From a checkpoint of a small mixture-of-experts model trained on Wikipedia.
Experts: 64 squared ReGLU neurons an expert, 4 picks a token.
Training: a variant of SOAP for the experts, 492M tokens.
Below are experts of layer 3 (counted from 0) of a mixture-of-experts language model. Rows are named router (the router's row for the expert), gate (a neuron's input weights, with its number), up (a neuron's input weights, with its number) and show model dimensions 0-191. Each number is 50 + 12 x the weight over its row's rms, rounded and kept within 0 to 99.
After each expert's rows: "mostly gets" lists some tokens that are sent to it at least half of the time. This comes from a sample of Wikipedia text that the model never trained on.

# expert 12
router:61 58 60 68 38 62 41 63 39 62 58 38 40 68 57 45 40 84 62 41 62 58 49 65 28 78 50 38 59 36 39 33 39 53 58 57 42 48 60 38 49 40 44 42 58 41 64 40 21 58 68 56 61 40 94 64 39 61 52 61 41 41 41 55 64 51 59 62 41 35 59 39 36 41 43 66 63 56 38 40 42 61 52 35 34 56 58 62 39 34 62 52 38 35 70 65 57 48 43 61 60 46 54 53 54 45 32 54 35 40 62 62 63 63 59 43 45 53 40 36 58 40 28 68 59 65 61 57 44 41 52 18 59 59 76 56 45 40 47 60 32 59 62 56 60 63 66 61 47 63 54 34 41 57 43 30 41 59 60 62 38 53 57 62 47 43 44 54 36 58 44 41 62 55 39 62 37 61 60 39 39 60 59 61 37 36 41 62 34 49 57 36
gate0:29 63 47 38 39 49 57 68 46 37 77 37 62 54 59 60 50 40 70 71 43 47 36 53 31 54 32 58 55 47 44 79 46 52 49 54 58 51 50 49 37 59 19 50 43 63 43 33 41 30 73 68 69 63 78 49 60 47 55 51 52 53 83 66 55 43 42 49 41 34 46 34 46 59 36 51 61 34 39 51 40 43 48 55 54 40 48 49 64 59 42 65 44 14 67 50 49 56 55 42 65 65 56 53 43 59 39 59 45 46 53 46 52 44 60 61 38 39 38 43 46 53 54 42 52 46 46 36 60 56 59 46 48 56 47 53 43 52 69 68 48 37 73 62 45 54 40 45 70 54 58 37 22 68 31 49 50 59 28 50 44 56 45 70 43 48 47 62 38 54 58 41 51 20 39 41 32 59 47 30 32 23 52 57 30 57 68 44 39 64 38 49
up0:45 54 57 45 53 47 62 63 40 36 45 55 67 51 69 53 38 50 53 69 48 64 40 50 48 44 45 43 63 66 32 47 31 56 47 64 46 46 55 43 42 58 66 64 42 71 38 65 59 64 32 39 61 45 40 36 86 19 67 47 55 42 24 59 53 65 47 52 59 65 36 34 39 52 55 50 46 40 44 42 59 66 39 27 56 81 49 42 55 52 73 59 59 51 56 33 64 50 50 49 44 41 58 39 34 55 50 33 53 57 46 62 50 37 39 43 50 77 46 53 47 64 42 59 62 64 58 42 60 51 50 73 48 52 78 42 64 47 44 46 53 40 54 18 76 54 34 31 33 53 55 50 48 55 64 71 47 34 45 58 57 66 58 47 37 51 55 61 41 50 38 18 44 34 62 44 42 47 48 53 65 73 32 33 57 58 60 45 49 30 45 62
gate1:53 57 53 52 47 26 50 38 38 36 61 68 51 53 58 47 60 45 61 45 46 34 33 65 52 60 31 26 54 44 51 50 38 51 56 62 45 49 49 37 35 58 49 56 33 76 51 41 55 51 40 36 36 33 34 60 62 34 70 60 49 41 40 46 41 47 44 37 30 41 57 42 40 54 66 57 42 72 41 62 59 64 44 15 24 48 37 84 68 58 71 39 34 65 59 47 54 66 44 54 64 53 31 47 52 52 65 57 65 54 41 49 68 53 27 61 56 66 46 35 38 66 26 44 47 59 51 27 43 52 45 30 60 59 69 55 56 51 45 68 62 40 58 50 58 49 51 42 61 41 36 50 45 37 47 77 44 41 54 70 44 59 37 56 53 23 61 53 58 43 49 40 51 46 61 28 53 59 68 44 63 58 53 65 30 29 56 41 39 54 64 52
up1:72 52 47 40 54 39 44 82 56 43 39 49 68 55 44 33 58 46 85 49 54 49 65 46 50 68 34 69 50 40 45 45 37 66 49 55 70 45 76 65 46 44 68 38 40 59 48 68 49 31 46 42 57 57 60 43 51 29 24 36 43 29 62 55 69 37 67 35 58 53 42 74 30 64 36 54 50 34 48 57 48 62 69 66 62 38 45 24 58 44 56 22 53 42 38 32 67 28 52 52 60 49 35 49 73 33 51 59 41 48 48 65 39 48 49 45 55 29 54 40 52 40 45 64 40 56 51 41 36 45 52 45 46 40 25 49 49 44 33 48 43 45 41 53 62 50 39 62 48 61 50 48 35 58 41 78 37 54 41 57 11 55 34 46 50 45 49 59 56 47 30 53 32 53 46 47 43 52 47 51 47 39 42 46 65 60 41 56 48 64 53 50
mostly gets: " S", " E", " O", " F", "ri", " W"

# expert 13
router:58 54 66 60 30 60 40 73 84 65 75 37 43 70 59 33 47 47 53 28 58 57 51 60 41 59 56 44 65 37 35 37 41 50 58 66 40 48 59 40 36 34 63 40 68 37 58 47 45 64 75 58 61 45 77 54 38 65 46 51 45 48 37 35 58 70 72 64 46 45 59 42 40 48 38 60 56 43 42 40 34 60 48 27 37 62 61 55 39 36 63 65 40 41 46 58 70 42 37 61 66 68 57 36 51 46 47 40 41 43 57 59 59 62 53 56 41 53 42 46 63 47 33 53 65 59 60 55 42 32 48 50 49 55 39 65 48 44 60 54 47 76 61 51 60 69 66 75 35 62 45 45 42 62 46 42 40 61 60 59 50 47 59 61 36 40 28 53 56 56 36 39 63 32 32 63 51 65 32 40 41 64 57 59 22 39 42 59 36 51 65 35
gate6:24 39 28 48 33 70 50 39 60 38 53 65 45 46 57 56 55 54 61 49 39 57 68 64 53 23 58 40 44 47 40 67 54 58 46 58 44 52 44 68 36 11 24 53 40 20 59 53 49 51 49 63 50 60 36 43 38 54 27 49 43 58 65 44 43 71 41 37 49 65 43 37 48 61 38 51 57 52 58 25 61 46 48 40 48 44 74 43 48 62 58 59 45 45 73 46 64 75 44 68 60 47 64 61 63 46 46 53 38 29 48 43 48 47 51 54 59 33 44 63 40 62 69 43 47 19 53 48 62 47 39 71 38 47 43 46 75 31 49 46 52 48 56 42 40 47 59 81 60 53 43 43 34 34 57 42 66 59 47 44 62 49 50 66 46 53 63 58 34 43 48 58 53 65 28 50 63 37 55 49 70 40 47 39 33 43 52 62 68 41 67 37
up6:62 46 59 36 49 34 42 45 46 52 62 38 58 71 63 55 34 59 57 53 67 47 62 68 49 64 49 44 34 44 76 45 27 41 62 58 52 57 59 35 27 52 69 53 65 50 36 44 51 57 53 42 48 76 53 69 52 40 28 69 48 30 34 50 34 48 47 58 45 40 56 36 60 40 52 66 42 66 54 70 41 53 64 46 49 28 33 49 47 54 37 40 61 44 43 65 49 52 53 61 31 56 60 77 60 57 41 41 69 63 52 43 66 50 44 38 59 69 61 19 52 55 23 61 63 30 37 43 43 61 40 48 47 61 35 48 32 73 73 36 44 59 60 57 44 57 52 25 62 46 59 55 64 45 29 47 56 53 60 32 34 51 45 31 48 50 47 59 55 66 44 52 46 58 65 65 47 23 43 47 48 52 53 85 51 44 48 62 44 52 40 42
gate7:60 45 35 39 37 33 44 58 60 61 71 46 45 70 66 37 63 71 54 43 59 49 65 55 50 36 55 46 57 43 51 65 50 39 43 63 57 71 54 37 68 42 37 46 20 45 45 55 31 39 50 42 69 40 34 27 45 50 83 40 45 50 46 42 51 60 64 53 26 38 57 66 64 38 32 60 46 58 44 58 64 37 56 58 63 42 69 55 54 45 46 65 38 43 47 64 56 59 34 39 50 34 48 48 47 66 40 69 71 78 44 59 54 38 59 62 33 58 55 28 47 63 45 44 54 38 49 37 45 40 66 52 61 53 48 31 64 52 62 43 63 44 72 56 50 65 66 74 33 60 41 60 41 48 44 45 58 75 50 46 56 56 64 41 33 32 46 29 63 37 55 48 38 65 52 63 53 40 58 56 49 60 35 64 52 48 63 65 30 75 40 39
up7:62 63 35 41 61 25 56 55 52 78 54 37 73 51 38 81 51 58 45 55 40 41 49 44 48 42 55 55 40 56 67 48 45 49 61 33 33 59 48 39 35 43 60 53 47 35 41 38 58 50 49 62 41 24 66 51 57 43 58 45 23 42 63 47 46 56 58 59 39 45 50 46 61 50 48 40 52 61 39 31 56 43 53 69 33 47 45 65 54 35 59 35 57 46 58 64 39 50 33 58 49 42 33 32 55 46 29 55 47 42 56 69 42 63 63 64 59 56 57 48 46 73 54 66 49 55 37 63 54 55 15 31 60 48 56 48 46 61 30 47 55 48 46 65 34 65 30 73 76 62 29 39 55 59 33 62 44 43 62 28 35 43 38 81 59 75 52 64 53 38 58 58 57 51 58 33 70 56 46 42 35 54 42 67 49 43 47 48 72 37 44 55
mostly gets: "4", "0", "2", "1", "6", "9"

# expert 3
router:59 56 55 74 36 50 45 45 61 60 56 43 36 51 57 52 36 50 53 41 53 49 41 59 52 48 51 42 51 49 46 42 46 56 56 56 37 56 65 42 35 36 45 47 76 32 56 46 52 71 65 54 61 51 34 54 58 63 71 64 40 29 36 25 59 64 65 54 23 31 69 43 31 40 41 56 50 69 44 39 40 54 60 48 45 64 60 64 51 38 62 51 60 50 41 63 68 55 44 54 61 21 45 50 50 39 55 49 48 39 60 54 63 61 48 34 40 54 32 48 63 50 73 56 61 54 67 59 41 23 63 34 55 40 35 92 39 29 46 74 57 67 60 45 55 59 59 68 22 56 21 43 43 62 46 43 41 62 61 61 45 54 47 57 42 34 64 57 64 62 19 40 60 61 46 58 39 55 46 46 45 32 57 58 30 52 43 54 50 43 54 37
gate6:69 48 31 32 58 42 41 54 55 60 38 39 69 40 45 60 25 36 50 51 41 27 59 47 52 43 41 61 53 63 52 44 32 41 46 49 55 58 38 64 43 69 47 50 35 59 56 50 76 39 46 51 41 45 38 42 55 69 49 67 65 45 72 80 41 44 33 32 54 37 64 51 64 49 45 58 48 59 61 37 51 52 44 63 44 36 79 57 53 39 61 53 23 60 27 66 35 60 37 30 50 47 68 53 36 59 52 50 60 44 50 53 51 58 51 72 71 40 69 59 49 52 49 23 65 43 52 25 42 44 44 38 59 31 41 36 45 32 73 51 55 43 55 42 66 48 58 55 45 42 58 44 63 34 68 64 58 54 45 34 57 64 45 47 25 42 50 39 23 40 60 77 59 55 52 36 43 52 55 33 33 54 50 37 27 41 54 62 45 41 53 49
up6:81 46 48 31 46 55 49 57 52 35 31 45 32 62 54 42 40 22 41 48 52 50 70 63 73 32 60 58 66 47 45 63 48 21 57 54 55 63 51 35 58 43 31 33 52 45 65 60 35 64 38 48 74 61 70 44 60 43 55 13 43 51 68 63 27 53 38 53 63 48 55 40 34 42 50 50 58 43 55 36 20 48 48 57 65 57 59 69 40 53 44 53 36 33 53 31 43 52 45 37 33 34 61 59 72 40 48 61 48 59 73 40 40 64 63 52 36 48 49 59 50 50 57 60 43 37 39 58 54 65 49 54 50 40 40 53 51 44 59 56 55 43 47 52 51 32 46 39 48 08 58 44 31 52 61 37 47 47 48 51 35 62 62 40 43 40 59 39 45 52 42 41 56 51 45 31 33 28 54 63 47 53 67 44 32 55 30 47 56 55 62 63
gate7:53 62 49 56 27 47 54 33 28 33 73 50 31 56 27 55 46 58 48 38 44 59 52 53 46 54 24 61 45 57 51 49 47 34 58 75 65 47 38 38 75 45 63 59 32 51 59 45 66 49 68 65 46 59 76 40 41 59 49 49 55 58 72 53 41 65 55 40 62 41 56 43 59 41 78 48 32 49 55 39 65 45 55 35 47 53 33 54 59 62 54 66 41 52 46 36 37 30 41 21 52 55 34 54 50 32 63 75 47 47 74 64 71 64 52 44 48 52 55 48 47 40 20 57 63 60 61 77 43 48 55 51 80 53 65 39 63 41 52 67 45 58 38 45 62 45 42 43 26 46 51 63 46 47 55 68 64 77 49 47 40 35 46 52 48 45 53 53 48 22 66 45 70 41 55 54 43 49 42 53 61 57 44 42 49 53 65 33 46 53 45 34
up7:49 52 61 47 36 61 50 59 59 45 43 54 56 61 52 50 65 55 62 63 61 60 62 47 70 61 53 36 54 40 41 60 51 36 30 53 45 51 45 59 43 62 32 64 49 57 45 64 60 43 23 59 27 39 76 71 57 58 73 61 30 64 47 43 64 45 56 37 43 53 34 25 40 50 51 57 25 46 82 50 52 47 47 43 45 47 61 40 46 27 48 62 44 55 44 55 35 71 47 68 38 67 64 51 48 62 57 27 43 82 51 53 60 33 49 43 59 40 42 62 46 69 51 69 23 50 57 41 41 40 64 36 52 50 47 39 73 55 58 57 53 33 64 36 25 52 57 45 49 34 43 56 49 20 45 38 24 44 70 45 66 48 63 49 46 75 52 61 53 57 43 48 39 45 48 57 44 45 45 48 61 69 62 61 57 57 49 43 46 63 79 51
mostly gets: "\n", " |", " was", " and", ":", "|"

# expert 1
router:61 56 51 58 37 57 46 83 88 56 77 44 44 59 53 44 44 57 57 22 50 53 39 61 21 53 70 49 69 39 40 37 47 46 46 64 36 39 60 42 29 18 60 37 66 32 63 54 56 65 75 54 52 48 69 45 53 58 27 56 39 38 33 52 55 57 75 53 54 45 57 43 39 36 35 62 53 40 45 46 45 59 31 39 47 72 59 54 41 43 56 71 39 48 39 60 57 36 37 59 50 80 52 37 64 39 44 51 38 46 53 60 60 53 55 53 45 54 40 48 61 34 28 57 60 58 54 61 54 20 56 42 51 41 55 55 37 31 61 60 45 63 69 42 60 56 67 59 56 58 68 42 41 55 44 39 34 57 57 57 56 41 33 54 44 49 45 58 47 49 50 44 54 36 41 61 54 61 36 34 38 75 52 68 45 49 49 55 32 55 50 42
gate6:54 60 40 54 56 39 47 54 55 41 33 61 56 45 48 33 61 27 48 74 19 40 49 41 40 43 68 55 49 71 51 32 59 75 50 52 54 58 51 51 36 24 45 48 36 52 56 52 39 65 72 60 65 64 57 53 61 59 46 66 41 43 45 43 63 57 61 40 43 32 55 35 67 57 42 45 46 54 29 63 62 26 67 55 45 46 56 48 33 56 46 52 41 54 57 50 25 63 50 73 49 44 63 31 52 26 66 32 46 66 28 74 41 56 44 33 42 65 41 45 41 39 44 63 49 40 54 31 51 49 49 35 24 33 49 24 61 24 57 56 54 57 58 42 60 47 47 59 34 33 31 49 64 55 85 57 51 40 50 58 69 47 57 39 52 42 49 55 26 54 54 36 40 44 57 62 56 57 35 61 56 55 58 64 54 45 61 52 35 48 46 61
up6:64 59 32 43 56 53 66 64 49 41 55 48 41 37 51 47 53 37 28 74 63 38 49 50 31 57 55 73 70 67 61 72 68 65 55 49 37 16 50 43 38 16 39 46 28 51 52 55 49 50 58 55 78 70 45 42 62 48 50 38 56 43 33 44 51 54 67 64 67 38 36 58 46 36 56 52 44 45 49 53 46 51 61 79 51 46 58 61 52 74 40 34 38 43 38 38 44 53 28 48 38 41 54 58 45 41 45 51 47 25 35 68 43 36 57 60 51 41 40 48 54 58 50 62 52 56 62 33 46 50 63 54 44 33 65 49 38 43 44 42 36 81 68 48 42 52 53 38 45 67 55 39 51 56 50 44 46 43 26 55 41 31 55 43 57 66 41 36 29 69 73 68 53 39 44 45 53 55 39 39 31 66 40 36 48 22 53 57 49 56 56 44
gate7:37 62 55 54 47 41 79 51 38 22 64 54 69 54 71 44 36 58 51 45 40 71 29 33 55 43 58 33 42 36 38 52 53 67 31 45 51 50 39 46 51 39 35 43 47 39 42 54 37 83 57 65 33 47 55 51 50 37 49 52 64 35 39 46 57 63 51 47 31 66 37 29 55 47 45 52 45 61 62 58 66 82 60 63 58 55 60 38 63 43 24 46 50 38 52 51 67 48 75 42 40 44 50 47 54 33 59 34 25 43 36 38 53 40 65 50 64 62 70 66 46 43 59 38 18 33 70 39 51 34 43 61 47 72 60 23 59 49 39 46 50 59 45 42 38 60 43 63 51 47 59 67 44 53 50 59 53 51 54 53 53 31 42 59 41 57 67 31 65 35 40 52 67 57 60 45 62 66 39 59 48 60 58 69 42 57 33 58 50 52 52 45
up7:56 29 49 40 42 52 53 40 50 30 51 55 51 51 49 54 33 39 44 38 40 31 38 25 43 34 49 30 61 63 63 49 54 70 56 44 44 65 48 47 44 53 59 43 69 63 51 47 26 45 28 43 55 45 75 55 39 38 71 53 44 52 30 61 41 50 60 42 46 55 40 44 37 71 60 48 47 66 30 58 59 45 51 78 53 76 59 63 47 52 45 40 20 51 66 54 41 42 66 59 69 36 45 32 51 57 71 58 44 65 35 52 78 49 31 51 62 42 36 40 27 60 54 54 58 38 59 52 47 36 49 41 44 55 36 71 37 62 43 39 36 49 71 64 49 57 61 54 77 39 59 34 50 58 41 45 35 53 37 58 28 50 61 59 49 37 71 34 69 38 64 52 66 46 66 67 37 32 51 40 54 48 38 64 70 55 60 48 52 54 47 51
mostly gets: "s", "0", " ", "2", "1", "–"

# expert 6
router:60 64 53 47 44 61 46 66 34 66 62 38 41 62 59 34 41 60 46 42 60 60 36 59 34 21 54 41 64 45 25 45 47 54 69 49 36 61 61 39 66 41 63 38 56 38 56 51 25 60 67 57 66 43 79 69 70 66 36 54 37 50 41 47 56 30 52 58 23 32 69 40 45 32 44 65 70 39 38 34 45 61 56 40 35 52 57 60 44 46 61 55 43 43 61 62 56 43 44 54 57 39 62 53 59 43 57 57 40 39 69 60 54 34 56 44 39 46 37 42 64 53 42 63 62 44 61 67 45 44 64 51 69 45 48 59 37 31 54 57 56 55 64 56 58 53 66 62 50 61 48 31 42 57 44 30 39 55 59 64 44 57 31 64 53 51 99 47 53 58 52 52 61 50 46 65 47 64 51 40 38 39 60 51 43 47 44 67 45 80 62 39
gate0:63 33 31 66 37 54 34 18 58 72 54 27 56 62 39 56 50 56 68 42 32 42 55 26 46 61 23 48 45 47 40 78 59 64 56 55 33 28 42 43 64 62 69 54 50 38 58 53 45 59 61 51 59 60 45 52 48 64 38 53 62 51 54 63 41 58 45 51 50 40 63 52 61 30 61 51 59 34 55 55 49 57 33 47 42 62 36 47 48 42 37 68 39 54 57 58 35 85 61 62 37 43 52 62 55 56 36 64 52 49 75 41 56 34 51 46 53 59 38 62 47 28 31 34 64 34 37 46 45 69 55 37 61 66 48 52 45 46 66 46 42 43 55 63 35 60 55 53 74 30 38 37 57 41 64 51 41 59 51 67 50 65 74 46 84 31 70 47 58 46 54 37 65 61 37 44 40 51 48 49 52 55 63 57 44 45 51 59 58 45 47 35
up0:32 58 52 55 32 56 57 40 50 57 48 60 53 65 35 47 61 42 59 47 61 56 45 48 56 47 49 39 51 65 47 47 47 46 59 46 48 47 44 35 41 27 47 57 64 38 64 57 42 55 60 43 48 69 52 47 48 56 58 41 45 66 36 20 51 65 52 61 79 49 61 29 42 45 39 38 72 44 35 35 57 38 61 66 58 49 49 49 64 72 51 41 43 51 42 54 65 61 60 28 29 62 60 49 69 47 77 45 55 17 50 49 43 64 57 42 54 34 43 57 37 38 54 43 65 47 36 47 37 60 68 46 51 46 52 51 60 50 58 46 26 46 40 47 50 58 35 72 60 40 14 47 48 44 43 45 75 46 42 48 66 38 20 34 80 40 41 32 56 40 69 46 32 50 43 54 82 66 44 59 63 54 36 46 34 47 65 45 56 41 69 51
gate1:31 47 60 45 52 48 64 78 37 47 40 43 55 24 67 52 64 51 55 48 42 74 39 58 33 39 49 48 31 65 43 50 42 36 55 43 18 67 19 77 53 47 49 38 49 45 46 45 41 37 30 57 28 66 37 52 56 39 43 41 53 56 44 27 34 42 53 62 61 43 63 52 51 59 50 70 43 33 46 25 58 67 56 25 51 68 46 57 54 46 40 37 51 43 56 53 39 35 41 65 64 52 31 41 60 44 49 55 36 56 49 58 48 59 52 57 31 56 33 43 48 44 53 46 48 38 63 56 72 66 61 56 59 68 38 71 46 47 47 71 48 50 54 47 41 46 52 25 38 47 62 59 23 46 49 51 49 52 63 49 58 46 45 32 29 52 51 74 35 59 41 73 57 66 63 57 48 37 35 58 48 49 65 50 57 35 56 53 82 59 49 45
up1:27 64 78 42 42 54 20 42 52 51 44 31 45 52 08 44 64 43 61 59 54 50 38 52 61 65 52 45 43 61 33 54 72 36 40 47 53 66 38 29 58 43 61 51 61 60 80 34 30 46 38 77 39 48 45 44 35 45 58 53 36 46 42 46 37 27 41 69 53 55 50 53 49 28 32 49 43 60 41 44 69 57 54 49 58 48 44 48 34 55 68 62 68 63 51 31 30 48 27 43 70 54 63 62 46 54 59 35 60 46 64 39 47 68 50 44 41 51 62 37 57 46 59 45 47 46 67 69 44 58 63 47 67 48 37 45 60 44 29 39 50 31 40 51 43 62 27 50 53 53 41 50 74 40 46 53 43 62 28 50 35 58 55 51 56 39 49 52 57 55 59 73 49 46 60 75 48 48 66 55 42 55 58 34 53 49 42 55 45 61 33 65
mostly gets: " In", "B", "M", " R", "W", " D"

# expert 14
router:63 58 52 43 40 60 46 64 27 68 60 37 46 64 61 28 38 76 38 49 62 52 45 70 50 37 60 41 61 42 38 43 40 48 63 54 36 52 57 42 52 39 74 44 54 32 57 56 33 61 60 60 64 44 61 63 58 68 39 60 36 45 41 59 60 31 65 62 34 31 68 43 41 35 37 61 66 43 39 42 48 57 51 31 31 54 54 57 40 40 64 51 28 39 68 61 58 25 46 56 62 44 59 57 50 46 36 66 35 43 64 68 54 43 50 42 47 48 37 36 61 47 40 65 64 53 63 62 38 46 58 62 63 43 62 58 37 32 52 58 56 42 63 53 69 59 66 57 43 59 69 26 41 55 34 26 41 64 63 68 52 54 28 61 48 53 98 40 53 57 44 45 62 41 45 62 52 56 59 38 41 51 60 52 51 53 47 70 43 50 61 45
gate0:55 45 57 65 48 52 48 53 40 53 54 62 64 49 42 50 30 56 46 67 55 67 58 55 42 33 60 56 29 52 42 44 63 42 39 60 46 52 70 53 51 36 68 50 47 39 55 31 42 67 46 40 43 48 51 45 35 37 34 57 48 40 55 56 55 46 36 41 30 37 47 40 19 67 35 57 57 63 50 47 59 54 52 50 54 53 53 36 73 41 91 27 57 20 58 36 51 53 69 52 40 13 39 55 35 41 42 40 45 60 39 51 43 50 23 52 45 67 45 43 72 34 66 30 53 53 72 63 55 58 61 56 57 45 31 64 63 60 32 37 36 49 40 54 43 35 55 39 39 31 51 48 62 45 56 32 43 37 79 52 53 47 64 41 66 53 65 39 49 77 57 72 48 59 44 54 36 51 46 46 54 66 66 47 46 45 43 68 61 40 54 57
up0:51 37 61 48 44 51 59 50 31 46 56 46 53 46 58 53 55 61 28 72 66 32 66 36 34 62 48 49 38 17 41 37 54 54 43 47 68 41 71 49 43 47 59 47 35 31 51 56 51 34 51 43 54 67 76 56 47 35 57 46 48 38 37 28 58 41 31 57 54 80 47 68 39 71 50 61 63 55 32 43 49 50 40 68 50 43 56 68 50 39 27 50 58 47 59 46 41 63 34 47 30 55 46 51 54 51 37 63 52 59 61 44 43 51 38 49 80 61 33 55 49 40 53 32 45 79 65 35 47 46 54 58 41 59 57 61 54 51 49 89 49 47 49 81 65 49 58 54 41 65 47 46 57 46 40 64 40 30 50 52 29 49 39 41 51 38 62 36 39 79 40 60 53 52 65 63 47 29 53 68 58 47 55 69 44 45 39 64 56 62 46 50
gate1:50 61 46 34 38 61 76 41 61 57 69 46 31 33 53 71 48 45 42 53 59 43 51 38 47 46 27 62 42 40 54 09 35 07 62 42 72 66 27 29 22 59 53 57 46 43 51 60 29 47 50 58 43 56 51 46 39 62 66 42 59 46 71 44 52 52 59 36 65 62 46 49 54 50 61 61 29 45 51 38 55 60 35 45 41 58 53 69 23 45 48 54 37 68 48 31 48 50 64 60 57 57 53 45 58 60 40 42 44 78 52 66 49 46 56 58 39 59 39 60 45 51 43 49 51 53 62 66 49 46 57 37 58 56 65 36 55 76 32 33 56 33 52 35 33 56 55 20 54 51 36 41 25 53 44 41 66 58 58 46 49 60 57 63 54 46 50 37 61 53 48 59 35 46 52 61 59 43 36 54 30 57 62 43 47 57 40 46 40 43 38 55
up1:69 33 66 41 75 57 55 45 66 51 54 65 55 73 45 54 73 56 46 42 71 51 54 64 54 35 78 33 46 56 49 39 52 44 55 49 67 68 54 49 67 55 59 51 63 34 65 50 33 39 44 50 27 51 68 61 45 46 41 70 37 55 77 52 50 27 67 24 56 56 36 40 41 62 59 62 19 51 50 60 46 35 61 60 61 44 45 63 47 41 66 44 43 60 24 56 53 49 42 75 40 51 65 62 58 54 57 44 55 50 50 49 55 45 48 41 58 56 60 52 45 52 56 29 57 78 61 43 65 33 39 41 62 54 48 30 55 57 54 72 36 56 57 63 73 57 55 57 30 42 31 63 51 54 45 46 59 55 51 76 56 50 65 48 53 53 49 54 55 47 52 33 36 46 44 48 36 36 40 39 37 30 31 37 37 53 67 43 68 58 50 30
mostly gets: " S", "S", "N", " I", " W", " E"

# expert 2
router:62 68 48 36 50 58 44 57 34 64 52 41 42 61 56 27 37 59 50 47 69 59 29 64 49 38 65 36 64 55 41 49 40 57 50 39 32 56 58 37 51 41 94 37 53 46 57 46 31 54 59 72 60 46 63 54 58 67 56 56 24 46 38 46 70 38 68 51 25 34 56 45 46 31 48 64 54 48 39 35 57 69 54 44 42 50 55 74 52 40 54 61 51 33 66 63 48 30 46 56 52 56 54 47 53 41 50 23 38 38 68 64 57 38 71 37 47 48 44 41 63 38 58 62 60 51 58 64 43 48 63 50 70 40 57 53 36 27 64 60 72 59 70 60 64 60 73 58 56 66 56 36 38 55 35 30 40 55 55 65 40 42 24 60 44 58 57 48 51 62 56 46 58 49 30 68 48 58 51 34 41 49 57 68 41 51 49 67 45 59 56 40
gate0:41 61 53 41 52 41 40 52 43 65 41 69 51 45 33 61 59 46 60 54 48 39 32 38 48 54 66 21 75 54 49 35 33 56 40 69 63 43 60 46 37 60 53 39 40 45 61 30 41 59 64 62 50 41 35 72 41 42 27 55 60 34 43 43 63 49 56 58 57 76 23 50 66 44 70 42 43 68 59 40 64 54 47 68 48 48 65 43 29 49 37 47 50 38 50 43 49 57 59 33 41 41 51 67 48 25 56 71 53 72 76 59 49 48 54 44 45 64 62 20 32 31 47 51 61 35 54 33 51 42 41 68 40 58 48 38 48 55 68 47 42 34 52 41 59 70 63 51 38 43 52 47 38 49 25 45 72 37 57 68 32 62 38 59 38 24 51 35 61 52 47 52 36 46 65 45 58 53 58 53 47 50 40 67 42 54 63 50 59 33 37 35
up0:49 56 69 46 45 95 46 36 41 55 54 30 63 51 69 43 32 45 54 56 57 61 42 56 41 59 48 31 52 42 45 64 45 33 50 50 43 63 57 33 41 47 49 66 34 52 57 59 48 47 50 45 55 35 55 52 45 83 51 49 50 29 67 58 41 34 49 32 54 49 40 45 54 42 76 50 54 41 63 55 55 66 54 43 37 57 42 48 47 51 57 61 45 47 40 59 39 47 40 84 39 58 37 45 39 33 43 43 48 76 70 46 56 86 54 47 43 53 54 42 23 40 40 66 52 36 50 53 70 47 76 54 49 69 40 54 49 41 53 36 60 49 56 46 30 56 36 60 62 36 40 63 64 51 50 52 61 46 38 49 64 41 27 52 31 35 61 58 37 67 42 63 41 38 38 51 58 82 52 68 60 45 24 52 49 56 65 57 57 47 55 69
gate1:36 69 35 68 46 67 56 63 66 46 43 49 46 56 58 15 70 48 26 39 56 40 53 47 45 49 64 49 42 22 64 53 48 45 49 48 58 69 41 77 42 60 62 71 56 56 48 65 67 62 65 33 49 48 46 81 63 74 61 53 60 45 56 40 41 45 45 36 40 46 49 61 53 49 81 57 65 60 38 61 33 65 62 50 33 63 66 57 52 54 51 54 49 50 51 75 63 40 59 42 62 44 49 58 48 41 49 45 43 49 52 57 62 59 66 65 50 38 61 45 49 51 76 45 48 61 47 34 71 45 37 45 67 38 40 35 61 56 59 40 32 35 48 42 64 42 52 72 50 32 58 31 52 62 33 36 57 42 52 75 75 54 51 46 50 54 49 56 53 61 59 48 46 55 54 52 58 47 71 52 48 81 34 60 68 44 69 58 37 43 57 44
up1:41 43 34 60 33 57 52 55 50 41 40 12 63 62 52 44 45 73 49 39 68 60 41 35 50 65 57 65 39 48 69 58 58 29 27 56 60 46 22 56 47 31 72 58 61 33 53 56 66 62 45 45 43 64 67 48 41 47 62 66 62 43 62 23 23 52 38 42 56 23 49 42 57 47 45 21 28 49 39 43 50 46 61 52 55 51 48 21 47 44 86 51 62 50 49 56 36 39 38 50 57 48 55 58 42 59 47 37 44 34 41 48 43 61 61 74 45 35 46 56 57 47 53 26 45 65 74 41 55 39 55 37 41 48 41 59 27 47 45 40 47 57 76 51 45 49 54 44 48 53 56 34 33 57 49 61 66 39 56 53 52 61 57 53 37 52 46 59 56 48 46 71 58 58 53 46 46 54 64 61 57 65 71 56 71 50 42 60 53 34 60 66
mostly gets: "ia", "en", "n", "ine", "u", "ton"